config.toml
n_experts = 4
experts_per_token = 1
normalize_top_k = false
max_seq_len = 1024
Below are experts of layer 2 (counted from 0) of a mixture-of-experts language model. Rows are named router (the router's row for the expert), up (a neuron's input weights, with its number) and show model dimensions 576-639. Each number is 500 + 40 x the weight over its row's rms, rounded and kept within 0 to 999. Numbers have three digits each.
Before each expert's rows: "gets" lists some tokens that make up at least twice as much of what it gets as of all text. This comes from a sample of Wikipedia text that the model never trained on. Tokens count by the router's weight.

# expert 2
gets: "the ", "in ", "and ", "a ", "as ", "with "
router:459456516404490542460492504500526465448465432472508519503546492589455471506478455519517478552447478494548463459512518504549541486489434541502485548549536486516456467507560461456537480516533440
up0:459436475536528545532468471465549508481406497446639462527474535537452440566533463374545438529414579567448492540510480493531454501468475496476469528471476475483480487505512453607510502508484508
up1:452517561503481507493529498493497486442446507492531451478474513578505508500502491456474449482542479496435424496424498479455441549482510479500516485494520514438491485512562512539590512487515566
up2:557489419464553463540498526502537462510489518503502474427546471421490402546488529542547429468470530459586476447461426493548458466521519456508506513507493492501518535456536526547486545551539522
up3:477506534532494479563462552490460442517497485509477512423512552528543485466594532481507519498507511334520473470475575526495468484471557507464511562513471477486485481460493439535536513514480512
up4:518530520493546522576458481510587584526504485525452525541472534540467509562567530504490494536502513467499486467483521484531540564464517441544493504561411494451533536471440499546430474486449463
up5:467344453436512535510378506548487513485494482437503462520575499510546510488534501437453464539556462513530532485526504498440503440484457576536518489423529528475446518504516536519484540417556460
up6:484425556457426498458477534460515489567497499520523438519473485514437546534505450480471513485493475501507476484476515511496472489478497474522510554552462555456497477397490491468560467476450473
up7:544527545477522519521531507504481485484484468491558522493491512452512481467518452396507544518533485552488542535496484538584460498492398527535505512484569463434577478468488462484445467549492526
up8:538559513484440463551461582457493499579514429477518443480576580463515510528476495448501410483513480465468567478517462500495545585486518504536478492529428419519527563400541505558467460437462500
up9:531568484523611464581545534515522485398486511525525551476460486469454553529433544515514481432507491515509532503472525521529536520543461539503552553558432541499529470552556483457567514427537541
up10:544491568525519512467483472537428549498509481464530555426519448434528519488449490541431450532533535509440498471546484441440494516482508416506439481546503496548527531480460467492450458476548484
up11:498471540549427500531426489440580559460441446520504565503549447507468453468476413515447488536551451479488520483523578499478488614502436514527497531471399541537482486476529546532488445526510450
up12:479501553443543438495537564491565441494531529417450493492459512483527435500518458500502463461562401504462536481536500521415489475496468424480516519545560527585518440482490527468479462423472467
up13:508489520537537562542428511542507447498481441545538441424511498537535405484575471488473558472518557468493483415466499471570481462568519467508482537562419461505508483507545489443530502511508477
up14:509456522482433512480424448481602522511547556441500438521495637536552449482470484521478470555487499598566487421472538492528534545538529486487506520528461460555485477443476521552534503543527504
up15:469452417519456489537491567540521452548516409500549494469543541568454524564460412518526507456559442503484479532556504473554471510554529586492422485547501497475473522522461442416497585510467527
up16:486480503509467538463501487529533498498409419484497474474487513551492554487511519492491486516515507493520501527485520527575536480524522530596568476465472422464546491543579501447509547508505507
up17:536522495543424522448494478446507492535510568582469513509507479527516512496527468470556480535488413490530564447500492576525478419498463550486495521488491526554483449557542500473479551508577512
up18:527568498512441603405540543505494521518484413504478522477557502476485510422459436452492416475566475443556494416502472484471440560542427592531518503480516447627503511501538421536457499519531470
up19:462468518490522487496466527470483435541457528489506468585524500501523458539549498519562563454463527519407525575501502463504526545435492524442445478522521467506483497542487497449487500484488491
up20:496500485501494471485483493563549530533440595492498509489540506547540558526488464520470524476520437479445471389443460507501436514451488579541522484483476545492534478521484488476566464437456447
up21:460459472488368502513515470505549460530475431478477497498457462441474551490497437496477485526473503417501543494483565569537458508420504530489505534418516531446518494511476469458500424548422450
up22:521490474514537523469548512469570493501396467482464595484512494491539556509487495483491511500471499502515522467545512489565468539584514529498495470487423529465407537478560509402545514527448470
up23:485547490501497518520526461488494502546503530488456532537493513535537472478618488511446488490530535527500491564470473503460519522581497492499482463481514496516453489447549498533451521489555531
up24:554553498523493506468492434497505548534533462538488496462467516438560435422482502569516399498577466576531603503476478590495488521526506535491571454548484494474511544437577441546475504514513438
up25:445485514446472500571478516556504486561497509511503532545539561500500472505500521514529516633491507427457481464485474524483580493479448525547475457473435485483465515456499546494483490502432469
up26:535529507479512579510471500487489482541516433504502498574502466531559545538515559529516491495442481532426483449506518487488458540507491456457458511497462487537495490480503503471492524503507489
up27:528468517495519534425491477435508453501545483437512500487560437475523569574503449498466516461509477539542530487496509453519483551461468518519472563508462474481558470522530505555552527488483509
up28:562587559499476486526422471428503492423442504517513489499512523548485507441508434514518500457449497555506523507494505549486470581497516543520548488483457517493527519442447446521421502455505478
up29:497466457515526525479537523504501430517468479481531541504557488539543475580479508454471510558512479469514473589493521441485461504465564497442463617482611518495531503577512479520513507484499487
up30:576497550466567499525494460551468526504497482448533515496546576563547521516509489419520471471436495465460528475557524448521536579495458492510507515466476505502385519497475480462561508425514511
up31:436457538511468545496505466449449554574486535481514508591526451531427488505531522439398492523503471509535522475454491552499502573448426458473523448478470587489494507544461488441446515431413521
up32:469469508441467472495522495474508538584500516483515434414513530455482535520565472430433453524460454475514467475514475585612521519486448512500424512486565457512535469529495510506505480513520521
up33:547509434528477487439555559501555504498509536434523483555533557444489500542492569524562454536527459530483560518443549473477474458493507385471521520513505501426431563492541507454470513557511486
up34:518514502468540450485500526504495459517464490450532500538464536447428566512486582457505472513453532572520450481564533507529510543503483514455528519556477528538512501547477463493501525506505544
up35:467513432495510534486450500486530492492541600501530520485468558479547503552499437553492538559491516539530509454454477544535521541494486518531461435468544468449433478540572552496494483446454488
up36:458474459483524541543560400529529413502530462500527471527483463450527470444492557567534463501579602439471483527528534561458480556489485534485475548577475437525502499605429506492577512475503455
up37:496437493541512479465543490483538493488452556456530505562530470498546533438465423545496457427473493521515476490537508487537519457480520532527521503570451474427554456471547486492546501488465509
up38:483496502458477445558378410496492582491492511432503516513520458483493505498404494427564514619447489532546573471481503528510551550495486517468447562560489510483576567439551498516529476510505529
up39:482419505455517521525559486476508503494569509490531446608475576450518526453464551445483512577530506480495557574495507508469498549500527531493505529457571563572453488505528467504550479516526501
up40:515458515494476450540475504521555562514491424496543448535522498502451459471493571515525494561487515555503501505583532473520508509544503527488518517568480420520535502500492490568435526559579515
up41:451508528494539541507534463482487526470455522531489494497505484525438517462512470542467535485439498539480516476536498545510494600459459500479569486419482539548501413515481460534515506495471512
up42:527492506499525480450463452436489505502512613520465506429576502465507528602553535503602451423489539455536500431510489557522509432480420494424488604445455431566492479497524546485585479512533481
up43:503469500569555471495496435444486489459509499500491449478520469465527470563469497480471531542516509440520467510501442398538539471533514452507596470501462480564477453490480426557433524500508518
up44:520448494429490524500536482458498462492484510567533482532466463488509530445464538542473367504535551479500554450496452539547536526502446500507464491559503483581475433456490502524476466469566492
up45:532532544488494473498502471505529536475454533382483552524480509507472549454462554495518447484490521536453515436445510491416508467583443514479554466499518496493507460461488478511465524486468596
up46:519475478468545470488479459491489534552525517530526477491525468428502492533475533515523485504488505523458421421497462453498462526565480496474434469483475472500550559525536465451469487493474519
up47:527401512517520500523454452514484484475441469539532540564519489492437518450448507498525499534449544561518541485490518492466499467545497555465568556515481550470515469419512532481448454485536482
up48:541437513542566526490473568453563462564471570481388549460509464545486485476526514501473407466578411507455559519411517504543465479559428425481513492557415535504500477518463431506428506562519532
up49:493455512497519505396506517562490446541489470517538454475411453527480445453526514549560542523466545426531539526536459462513456429499472513584467431551414503464452546514475443517506548500515472

# expert 1
gets: "\n", ", ", "of ", ") ", "==", "\n\n"
router:498500546554507491523510510489454474504523486485450516455498532446536479554506501465480509458495414511529436486489444487520490520475507536517487440499508526490545545457523486509535509567491460
up0:577465530486483523438527452471515433432570507473498506504474498541530510484514521450452510534594540493565420466551456477442543506479437564502528552517486516430481540512466537478504544470451510
up1:531456537477501493528437582427521526410510475469507506527608543463503504487515456501573546389509465471522458481417541519497472493513523530536505500504423450549573532545452479522503492503526538
up2:486538601498565521503556482455532514517494457506509444533487449485558487451492462547547491492524542442500445572510537442513477494501509492567517525486491489486514525500461511430513500554464529
up3:542558446494501485463472465534507530560405515534497460510465484479483480483563488503534468374561467466561461437510495487521454509541487530586533461487534561495526443475463545529461426491465528
up4:455581487483493485458493508512463497504533484448476497504489488458502434554506418433498480446531602495464535406569465499457491501489537475426449540557562519498527489535458479481482529477584515
up5:447480492593446661532427478491495503537496504485491466479440437438521514578516480496507563436474484581545507483534536457512561507509511565439530484467457415533506425529563502504473508536530494
up6:401446519475541490562491496509433466506414515476540431479484532452546455501525487547498505480421574509487534468470535519482486539553467504514525553519520564464542516563483461433530558527494514
up7:456558532544530512500488452593504445524506512529499477584542521431563512478538549499512475556561506401487497466546500455501497451433525461507464530506532495467539523555473484498538431464531536
up8:477523563479526530487566453493516469509545540439509524512449534475548498509502484458560435428532485526462430559478538426459503496490463478517527478475497477497588448427423408440549492555496506
up9:513496462508435537456471524572536586447472573446483553539498463531488533483555527445478466542550519531485507531528468524508491507477550509513451549457530510476435530504409621458500586483549492
up10:469425537514608464427504566469488504499545492516500522387537460455525448479494466404499503478533531452538484479498486580503567547486461490499447544512559467481459507492525516492580515528490559
up11:542497479453489512434479486492548579522479523507491467417549509401499451542471482470516483536558482514526481477550520535526523494487536485416495533516445557520560607603450572540531478520446478
up12:507550549521477479535530545508479572541486506541530461479534499460552530433579455561547473515525544558459580523550506504476524449512457456486489517525501507462509427518413526451507512501544475
up13:498542507532526492470489461524470455447423470409545578494485536485497453492521539555504372492420431519455522507463513502498456451502559483445514508558545494454501542513546500475504522496563574
up14:450474521465525539468550508548584524486567457424543424532514508399494481481524436510491494481547499526399501492442437513557469491508482471472497465423464552518524496521509469469503526544478491
up15:529499584514478470509519522502446490553513498496513540457517442439514445471479437477415432498502539561453455502455514507495503507556492526491525566569580523453570535573575478481504507558513438
up16:485587546519508489495495426514537511516487512512496484464475498518427502540434484460574470426504540441476529462534512542508462525451456516449441507508512468496510498432551458514540462490454455
up17:493470520552528520509399425419533435493457536519413477529499508494532490535515507464431474477476501554441473504521457518519535540511516493592506466548532549547574496485449493395518499590463513
up18:534514532517476514505480544503506499417507511507470535490500485504507446518484522447459486551441501487441481564599497464477543449488456497498484490522476505532541478499531564448570523450475502
up19:467569522537528496437465525432467536503590472552547526419519499521491424556451519396514464491482542547544491540510443433536544536531472533443501483523534503449505546510568543482594584468496582
up20:490474522475549494474526492529503521477504523448503484523545501488482488476547508461503482498538541472468490470538516554591417547482533469491515469472496457550513563560514499454480441496546456
up21:509504436466539480440492516493562466496487510454489479523537595417468522440483493520477521481488532566543527580505523479511485521494461505487495424469547466454483536491491484506481547469506472
up22:498462509584512543545462532515522485516517526502601458500511484480525535526488411442543522433517471501454601544488546462522461512502523468538490500483492426543484519528515507487459496460539521
up23:509526549526509438493518608480576521554519508501499421478517438472440445469520520495507497558511510519479485486465538559522473412485476491483509555446511442536572550511540507506539542565567445
up24:492500510487545523505481502558445503505469558507498485458418485453537493495507482492469545522543608503444518564546493458514536542479522532428548498582470466477507484484471482503589468496424481
up25:580503504489501544438513476500463502550463459514479495543458514470488443388545467488496452523490417535501557465549476406521512587555499520549509445427499477473435504577547433532574478599498527
up26:512446478432455591529565505535484425498545403466489514434456464542585475411496520466569529525519552537530469474502558462474511529481515561531475500527544530564548530555514430482537575489597461
up27:501483506508559467520517418479466505607480518514507555498496494569474402469507531484453511460562523501529467463549487461482465571468582504521471549569495469525531523507517505423481497497498441
up28:506459449529508478482458552399580469505467565496494482531442483486507491483476484443478550448457573534500509441526538537526496543445480590487524509476541494474571453495539544517588522449469473
up29:463477462415478511543484445520452466510515546438445554469468504447499571526566562465455453481496493503499498483475511485476558549535499538441400509457456495478482525495548503508507491513553480
up30:494572569529457491510554443441454499488531477516507497512476462478555498547551526479551521436554424525488475445516508431422516477504507489532452443535488608570432519472521501466476465502422507
up31:464562475392487528442457515537521472551486500440508463467498458471448508502480569527486478516477496453473551496496531464522517521429496465494492466494469569461468534559533457467521528532444494
up32:524575466453501535483440442471487600549526480567445477461430473500512517487520560521476535550512497472527477457506539498549567450562499507563467544462538458584492463463454438511542485524489500
up33:539484541516529557498493502493414543474476483547449487586413471464469463553552463480536450523504465484499434482486510523415506559523541491561507518471480492510510573505461456481419403491559480
up34:483484592509508481443492496513472471484533492417515556439501525498493495483505477501460458571502513509515434571379463486506489543582515540507509474522520582508513473541472572409524511466472504
up35:478525554494506499566525510461465588501495483449538501493532538532520501441563515459480429580472464555536551512468464409450560496498536474508535520482504532491503520423457512483544506531450428
up36:488419479481501519481637559464579487435540488540550478549474517450506590525514500470427519507457543502525470472567501502538489542538470462453481425435465555533527479505526477401542461523476487
up37:553497541432532512509524463418593484456452499469400415444538488535517479492539474484476446593502481526492461512514490518554543461513500461477463462510468513513436505507475392498501467520534489
up38:516496562579481518457468566535528471489564532518608499499570560554517559534485529515546518461514506494465491543594522492517476477473516509496549477462491562524431536452531474526447484453519463
up39:442475529461564486548546519449523501481473440457390457512602460525489507565513539490511464454497548496585469503462482450465498501520614519500469381466496521538509549481520501493503488472517438
up40:466519558459446486501447537547553483492500451520490427455523503501555467516487550502468461482469600473480490513456447514448494484473487521532581587615457500492547531450472517478540473528505449
up41:510515512475498448521458518510509496486475437515492432446515452474446471504499473479514480478511502528540458535499589572523485538506514437470497464493440471547554574488518550434538523583496528
up42:471502557477520438415531520431529566523601553503493457561531440489559519555513555473446448469480556513485445463542518543482484494547539467450457441476522525563598579486502460505543518566427472
up43:552446510500507551431426453563576476537520473507504520498464528459475572450547451481503535487498461505422518472522482466541472508396522471519439507454487487483531487503474505494473518488587540
up44:559534538478449519540462480427550467549536501434497522560508512489521492531480525448422519433480547472437396522490475494480479517513452471588431451413478530473457462603567453487538505576543422
up45:470548491565463518491541503586541474512506519463455436464499459486457471551497482496552523545517551496477542485512520465529525497432422455508534459578474469494602485467549502476466540498489423
up46:546501508488431604466457483489455427473473527486471522509481447451489521487512504499439465460473468532508451444517437531531491588405461457485507429512514463423573444568561532446449556433500464
up47:550511518485536473477509498457509509526506514437512480499471454497511449447543547481528438426496510548523477484502528425496481450496561491542459469515482506580427492524455527545523536522522560
up48:442476572512493519540476510430467455484526488483539504539509548478516462493503542539492550519547569540489476486594527421467506509546518485499570500525484483544511516494467445434466555516502543
up49:472536537491551576548470402552524480520528529510534387535510528463501516472575531461504484490543529447545525568443534542480490488469496501496499520532509502541524585518453533466564544523518539

# expert 0
gets: "| ", " ", "0 ", ": ", "; ", "-"
router:469491526490535469496453521505430484454469543458469562480454534517497519475469544504506529488539452515540525532529509508527520494443530546530518460456561463498522504487521438523448429511549434
up0:535540489439463561480427499537504499546452450480487449467513495459461496568481490542525501474512498572526480491464561455513481513450524488498582484473448483540505514461448487452525513505535459
up1:493567456474508431518449533494458508480472571532539516425513569468552524455487467489439481497528541472426462430515390522523588477507449532466490455522474510462541453436465501507550476476449457
up2:540492514532503510513429556470516516576455454501509508440551478449469475483526551553475493528481495489504476460507512492463461432549436481378519535521528516501565492473533524486530476526497542
up3:451531556501554563550447477468428464482499521496506567511523578565478466529473599470484526493517549635554472496494556464569496530490473503443559548421561518537519549473531520433508562534513518
up4:477527481500536557428523563521506460536486565472533450485559474529583539403468468485581465484559574513499544573486515531470599438452492495507420430515469505524523457522518483436557537482515510
up5:471507496401499581503513485500497488563498481519513467496487546478487559462500532511498477475545435504458526453510551517540472553458530488525587404458455446544479550441502491509506480508453502
up6:491521525478459468488505484416579482567521547489504463530513439521521484479469488499539463511548448475550460456462524477557561507466503466525525492518470487514515487443507551511450502465597501
up7:479512535473510479500469547472466544479566568440434445498498494476569499453518515528533495505571452487494497517454487532517440517490523400508513433484538503408547496493502555416487548509548537
up8:444475534451543545538508461502478511521527521534484502536487451492509515503454520491547489507508500482433471465527526541518554436464510538484461507528568532497551427489515477475476496527475630
up9:434540519507501527529455585510529534488465529442421538446484490487503528481460511550509518542518533449507503493560547501515512530496487516417484510513534522593519494476503510496564593607540500
up10:482513517503523516520499534550493557563461502458480457511519476471574531586480510493511520544433476564436496553417520612556504535568484515457466548528483533502555521441511510499420492538447459
up11:508527471533542484512522510499545522550487563520510518495479506525518587570523486555508494461492555450519546508457564467572565525559480519561525523494516422515459517556491515392545534495490544
up12:470529479502408473465474565504563509499542403495506461485499498533491506478502500501500466580485508449437570604487510500546480508482475561434568541501460473549474484491523508491428482518493564
up13:465518484450476468430536530435464545471526515465466496528439478467433472452453481480466472475488463521467552510525522488553483537479473477477534405471545477487494493468456536551487546519570522
up14:477527551486525543446550619462495481482464552556428489525506566563477535492463521495500509485517493493524505481506548523547541551458464481492511546425503511571533434432463549490490531544432526
up15:492465477565510509466578485502549410500467499433496554524502489477536527506482535520503523493436493489459458494418488505448516497436433509480502410481496489535501466521400495475502501439399524
up16:452500532500475469491510480542525526432521487488504402492462515493549551391501486620545486450547515535467488439520430470577507547574447544497505491465535459503558447492441493523467503525546517
up17:548546483478495446506468458531440560484475542519449500469527448451544497458499475484519521459555470480521512474510529571463441471564500583494544526474466484462507543493468507549477534530540585
up18:533468557501426559528504522460552468544459545481515531534545501490534533492546532498549493525469507577473478452477540527461476448531488538520529445439469572572409483500496444523491456493502462
up19:416475482481457521497476502449529478470548465406479543500526461497480553462484492505532490489577452472454555402482533498589534519498532490517493469542399466478453461472496559430462556444564514
up20:521576519526526492410510447554545486427539524456459586508449555508516500442469502518498414439528435539561469484529530521497414587471475440519555445477503537532593523497478488497523541525522573
up21:524458507490535544497510472459469476587525409524551486468485431435546500539410454538463511461466451557443439535428550553535547505512412539559524521437489469523502537537490408417473478486494518
up22:479484443485409497495483458479490508564497524506461437543496459496521545495415494528498555452537488518465524430478440571462562495405532560559533474428569439516488487453480565612493494492542494
up23:424479487504513568488503438488477529447501549586455497459495490509560487563581540491429436484503436478519474451546491434516452480560530462569553562439547436512499507473528517472486569553477582
up24:460497461497561510473554539518505423452470514452568489458550476536528518536493514506497472496489577538429535509483448511523495489515536544450535477521498483521541509475512490506500524440435518
up25:504451506494525500492480555508567563467503562464517565465495508439452453566588493476500516498490511445549467447548529571517512515517543492463455534577555487483551423447471487491529506423581533
up26:531537584436471531563499440526491542502581477549538476489481458501506474482530512484442527508481510503423508524585504481492524501508459473446517515535508528488500572495472506497491511506510496
up27:482514511499501525513520478491526442492464498512494483489479467507472527511517430472468493505534520428404486425529523511480539516542545480577535482425548509470459511410519538414434585482494585
up28:540526507489554451517573496483516578474407527450481529430492486468475441438511503512564509504536510518569447538520513516515530484492551444485500493545491468602496527462511469549484505572504520
up29:441554489518544548515599489476448475508564526579487500512521528462507517567500517466485528552523492561424455507490504483451540487519434512519473433513444481534503540439508430541428470519446542
up30:567453521470488453477544517490524434564518518446510494552521511467446533473438527471491466483495539539546498545466479476563488459476498518477499441533487501481492555462546516446514480501565456
up31:493538473527487533524534484533486497523551464516472460510487445545539533469491511461462483562545423448612530477533496454483473495487440475468547476453467487459486494544498585481489541506523404
up32:559564537432542500462522527540474471461511495501501458435494458539537547498441478540585486487530500534469522529484490480498501568496492445469509508511492536485527505488440464474479524506469512
up33:444523463490443500535453479418571521458555446465506425574544463551537435483461578486513516482526515491521487477414539543485468456519543460452471506482512431497460532437528488486520533506514562
up34:428483493524491535416490490432460537531489421456470576515479503514568491505502517473508420524469548504489575489544543509492560430443478512531478479529494432534486501490612468486510446400537510
up35:498469483508530448533523514517440457535482502499482474507480448482496530476489495450480547483452497570510527477529556536494558516483547446461485463478461529467519538491518475526491482414518519
up36:488535480496574512517484537470559556539423443478515500520503505531485589516494453521564459456435491499499535532556539466437480517553511465512511505402482508480472478473540489582455451537497613
up37:533552560500482479494428491486524538571534525539522584565531491497467545565487532423477451502534481499494465484474481537484376553461501469460514529596459543493478509473501514512504483556531492
up38:484531454450542546551519520486498482579497480595572460509510551470550516469473538527486445471491489451459520483553431433501510539426459540470529488490446477528545440450515481557428543505586475
up39:461518478480553536495540446508447488530518564538455469462496524464465538438502501489477451535471547560541472505448562541465476507519508497519511490479467481527479543553488503531472525544512500
up40:435469431509441502520462510533538502413524539450539474518496461425495531515474469477493466524488564476505452470458467504522464581474431484488516558566571499490470505526505482485570537539500482
up41:506506478488480462477438460458479414478476523483512426441421535464543538501453498473514445491527527523492533471455507579459510558540476496494526471548506458554473518531523559541458462601439491
up42:498447484552500461481493477477457507505495537466479490582500566416507542533451509489513449449577499489490559551461564502554536481527503533516520509492494507416469452522461413490458489500469448
up43:473555537521509540461475497460565477558405479540482457514467510436470575511513592425483437548424583537475476452504423518479447473485541511467534484506481511518520519503511554477474474467461485
up44:468493411440477535541549484524497528484474485499518486437477455488526465458488479497469479498492595451503498461448554494537542462485493466490550528483479546527380521494478588463526488540455509
up45:561491526450559544463500487495475534486528527492486467559494536526437576496476568528500464512489522466512461500550526483544525512453524546444469468521563596470537502466533505529494500471520478
up46:485519467446615526544499553555503511501436545489478475479501491501539486507550540377456492454501520517476511575459493550479559522474484487509484503468513559451538443409541500549530463476486422
up47:467530507529468550532525500496480516530491451488490486506464489509448496542490506502520529443559621460462521490513543453475506522524519430545570531530488438486468540515567494482450493496513478
up48:468476503494510503461549495530495544493481538480451524408449473490541421463453418488512444478474527551486556478507569506570468516480440440528505455550460536538501449469512593487529521513464446
up49:477493493508465503463403489468543452475494545568447429527435495485464536471492506440485469499522550505495517495555543418498534426516501465525446562573576504466477558476466469485528522507532558

# expert 3
gets: "(", "to ", "- ", "|", ". ", "201"
router:532521451573510474506506471530550509544447499515506543466502476516546418473478543536507481471485544534512423473541471507418522466542569463465507510532496509499450457515525570534554568502445480
up0:509472533570442542474550458543485491481501546523465446474497412464503553520462616515498493499443457436498496467493549483487506425443491443481513474562424458483485526503533499406490463535490533
up1:465487541425515524454454523566514435551468545581512424432509512529517470461559554472461559541519456522498504506473573463470499504496477509521537477541517573549512473531534428484478529520501515
up2:547518563466453531481459493527538507529485478528472557531525499457533491519469503476443466457512535537390557490539390466580459452523528502487487526437495447473495518521455474498447459571503456
up3:462539470533421482542492459551545520533547426569484431458487501407472391516421519559440416480514543512465477379487603472457523484498508444517498540552448522495474536579516512481463458458487466
up4:472555411461478391535439490444505530495453556506490583469442492486498470543498531535498500542477584412429504494480527470469473456493476461478539494480436448516470504495467502444478527570551544
up5:531536497613497511508483554430505538530435497483521484559497520493446521556535556490515443601464506441525524509457543497468545487525437443467554493505529429514506498516494486506528570547506502
up6:510510479535481482511458480485572426560548436542545519473438439530543534451488444449516477561442504532451565496521523552469482538454405565494500502486451481490553517549578412460533479548397510
up7:526496536510504512483432565477568519479497466457432541483554488530561511462534462499447522549451512558505589530483535557507459514494512495489544482551463450437542543481571492477463513468487543
up8:551491471526529561529511539546476522525473435539494506471507540472508524475461491418536497501563500521456540460464558560486463517481428531469540502458519525420516498475558507518453523603477557
up9:448519510561432467487439437526559527491472494533555473559508465438566527421577492501586467551537522530544576493468443541459415434478483455499431511517482515458493468537554498519478495476445535
up10:472512533479563523500543483504535509463558533604499496512480555443467498502576545502587509448447521503498471452512491514435463467516528525474482483446470498438452547533496568475457529524441524
up11:519520503580498492490479549487474519547524472489528478475511523466441484498486469500541468449447553540531501544524499468525519513519510515459533453497514534509504521454551433511481540501440517
up12:468526507504548415473508507480514506438450434493556414502443554469540483501476521504468466531565478429573481507429480474538469475453439425501517504530398490538477461407566490515489480504580455
up13:494529439488436568508489508516495491555544458504453528508473509524559528452494459525551472535463497560489447478556592469468487468456496488537428491526515521549506452485481481545412523523428500
up14:499482565412490512514517444453495497571558494512525492562449516476557522509421505529576472511481563544446467484553563414455527508463508466436456488511502577467562482502543498496495506435516513
up15:495472501484483474538490473524441486561518536562502499463563550535476480457443519479531511433452468522457526551488394474541477514508488484495525518396449530444508508474506495436530467525502530
up16:548468477495470541459434497503568523485525491567500434577530466495532470553501440477517417524465467472454480537518453437504514540555449425499530523522449608501466404519480479517466506478460514
up17:447471479526518452523518502532560499505514524527491437562501506507508618425513482530506506508513568521444554561529539518511488563504466477489509499481405477517535513426456544515486489491478501
up18:553475476456474463493496502524531552468503483545416444507522488481559413457511462473495549528557547508490488488535389441479465417505518420507484544460477463506466433514451530505434430450440533
up19:601486517509489510509577501493546445490431436473548508484532523535511508544486474547451485507490454462475519493441410535523518487506520458482557501547476476491504521557442415578461470469408514
up20:530560471500480439475452433513493444523534509412541486497561512500542523502598540462488515453416479537497503502494550487457449448521450520476511492483468569549503514476404536407461538502495498
up21:484504451534464512509544530515478402521478480537505570464481462466475529562507500507516470496496501544534433539475554490549509492453502477485478596489511514549548475452446463442516567490560507
up22:431438505490408554410555477563523526461502449622560452496509515477535535487546523536560541492468535553470516508507532496480492432536431448507505568460564521518497507431450437435498493482543450
up23:547429464545472462484458556540471508512452442527487506557476496527553495478458509532501507482519534477465482524549471464482536597452602464444425453460509401500538480480504453456505485579536518
up24:523518461534475443526587500554487457489466513560541506542540510512528480419483501472528495537463466506545452533442490511516422544518502473528475477556483506525477514516469475485489513515503465
up25:495475504567468442536541500571564561515391529492521447489474555459564497531482512449446531488510524504500528480508471523522490617516454556481503578459563486485505514524465527469495493407520509
up26:554549478522498529472463558503528409510394448489475436540511472484547526529462525490502479519539475495548489476521530502504529475401522485468470539502452541510443457480520525492395540529385461
up27:518554461455567508451467539451556554540445476476519459491479451463483515501469562480528455529438609499505491508617503537463531480486483495460472469511472505506453499496465515436470551520471547
up28:569474518467505448510396504504552520515507579491513446499451569483490519472516541513420443519535492500530510453512524539487524467507468402461448516486535543483498531467471464531469568543482501
up29:577557486489452521541508570506447512459470483462557469511539472542503475489484388507521493467485524461417421493481554512533533494593559504554548517494487531412533424453526528521487496501440476
up30:465534502474498523477447560460534458494464466476545499442500475462524485547450582518491462512459541487525508536535458471522520554491469511488477576552495529456526525538476566492552541461537532
up31:527515488409480502463447533470545518526511506529479507553499505508532440500533462468515559576488515500482486482451500415450475422504498480532440527498487507534451528515502535556489498519527435
up32:563479534442551520481482551503481527560594453516514489474507500523497544578526461461596491473472566541494452468425578490552457533460481477501481496423504549491554496504492489474543526459428508
up33:512411503523491483492503456502573421484468528523498420482540532510528441511513517467547505474512614546479540488458520470546546495512493520590481568503503481571505462570439610435484447498478484
up34:493525501495487491462533469478481461517432602525509544428510487489508511564581544480448437479493544490458520448568563527496538410462520488490430521481477501456552451527517500561439539496468456
up35:547450448565459496452535554571490519529525473546564504475500561503476431499473426499478450472547531492563417449488499497453482440520529516480484429487516417542498515457505420489477514504466539
up36:610465466541538416426501506502482506463469514508484485483561457473546476543556494533476449470533455520541496451522511477553457545539462462518508542480511420486535486540566494555468463442448473
up37:487513387533455508488479413401493524448525511476586500444458503558550484482461488546451500466486456475517489504523471483550516510425527431410541502503522481543520581514535549512509477515527468
up38:624469485478517495488493545468429506499474459501427467492527531496488526498550475533479472486464487521534509519465525521511416441508477517474509492521520409512560553548498501517495516517540465
up39:501450454497515488572481588570530492502469476486492486467524465536511504468554503480529358504433484485441479529500520510503484465479487500549502525409453499501506482535440492537472540516421488
up40:521523492477485528437465477486540550420496507464548448442541588484520461480487525495534445430550591505564641504565484514436542474560477517499546488461462505458523505503496578489488562442519543
up41:533420396536504512428545432545600468516507447413474483510515515469521451514493550524499502499473473528514488572462536476491492497445523493542588514517481452485544497487519457490524558495506509
up42:520407540558499521525553479506562466548472454502474511486482503553493489443517488552505466504511527527491523526455499575554502557522516475460501484530507494512501435483522465495499567495465525
up43:478484455509584549447524495521483518480502447543447428495488497501496537475501515558550537396502510509483557552526504573462507484494499608535550468568462500498522423518414588455454469520460475
up44:542554489402398481486448521544503543540417491512455501493494544513495559496488497498581577448508483502480523458503487421486438547470466402516551475494486478567501472414426483494576510487547560
up45:488495460477555454460507431480554578484463439514487572452483571534457425482492478447513500506580523488519454429464487485467545475556547466515574500555448551582499480556466535432530525520514502
up46:442463562473524471495532552467490557555533581493472468445525495485442506532519465446506502500470519473502473545478534479545558502554538512487560516485488532532500502539517556477483476471445489
up47:421495493543467541512522497569516510493487476531493479469514537489514445449422453476547468511478485508447506516585497487496432510432610452474546536503542524560497425508496425412523549471488474
up48:523533482486492496500416507470508489402495508462474554453473466445504515476465456510588510451486473463495513525495534482433509464456520529465466441530504450526528506461488448476515552512453495
up49:512573537492549514492449545446460488498497502517518453542523486498556527532544544425495539523549433577393494487409573522510542469487530562491478519501475482505458455525486454499544465492483513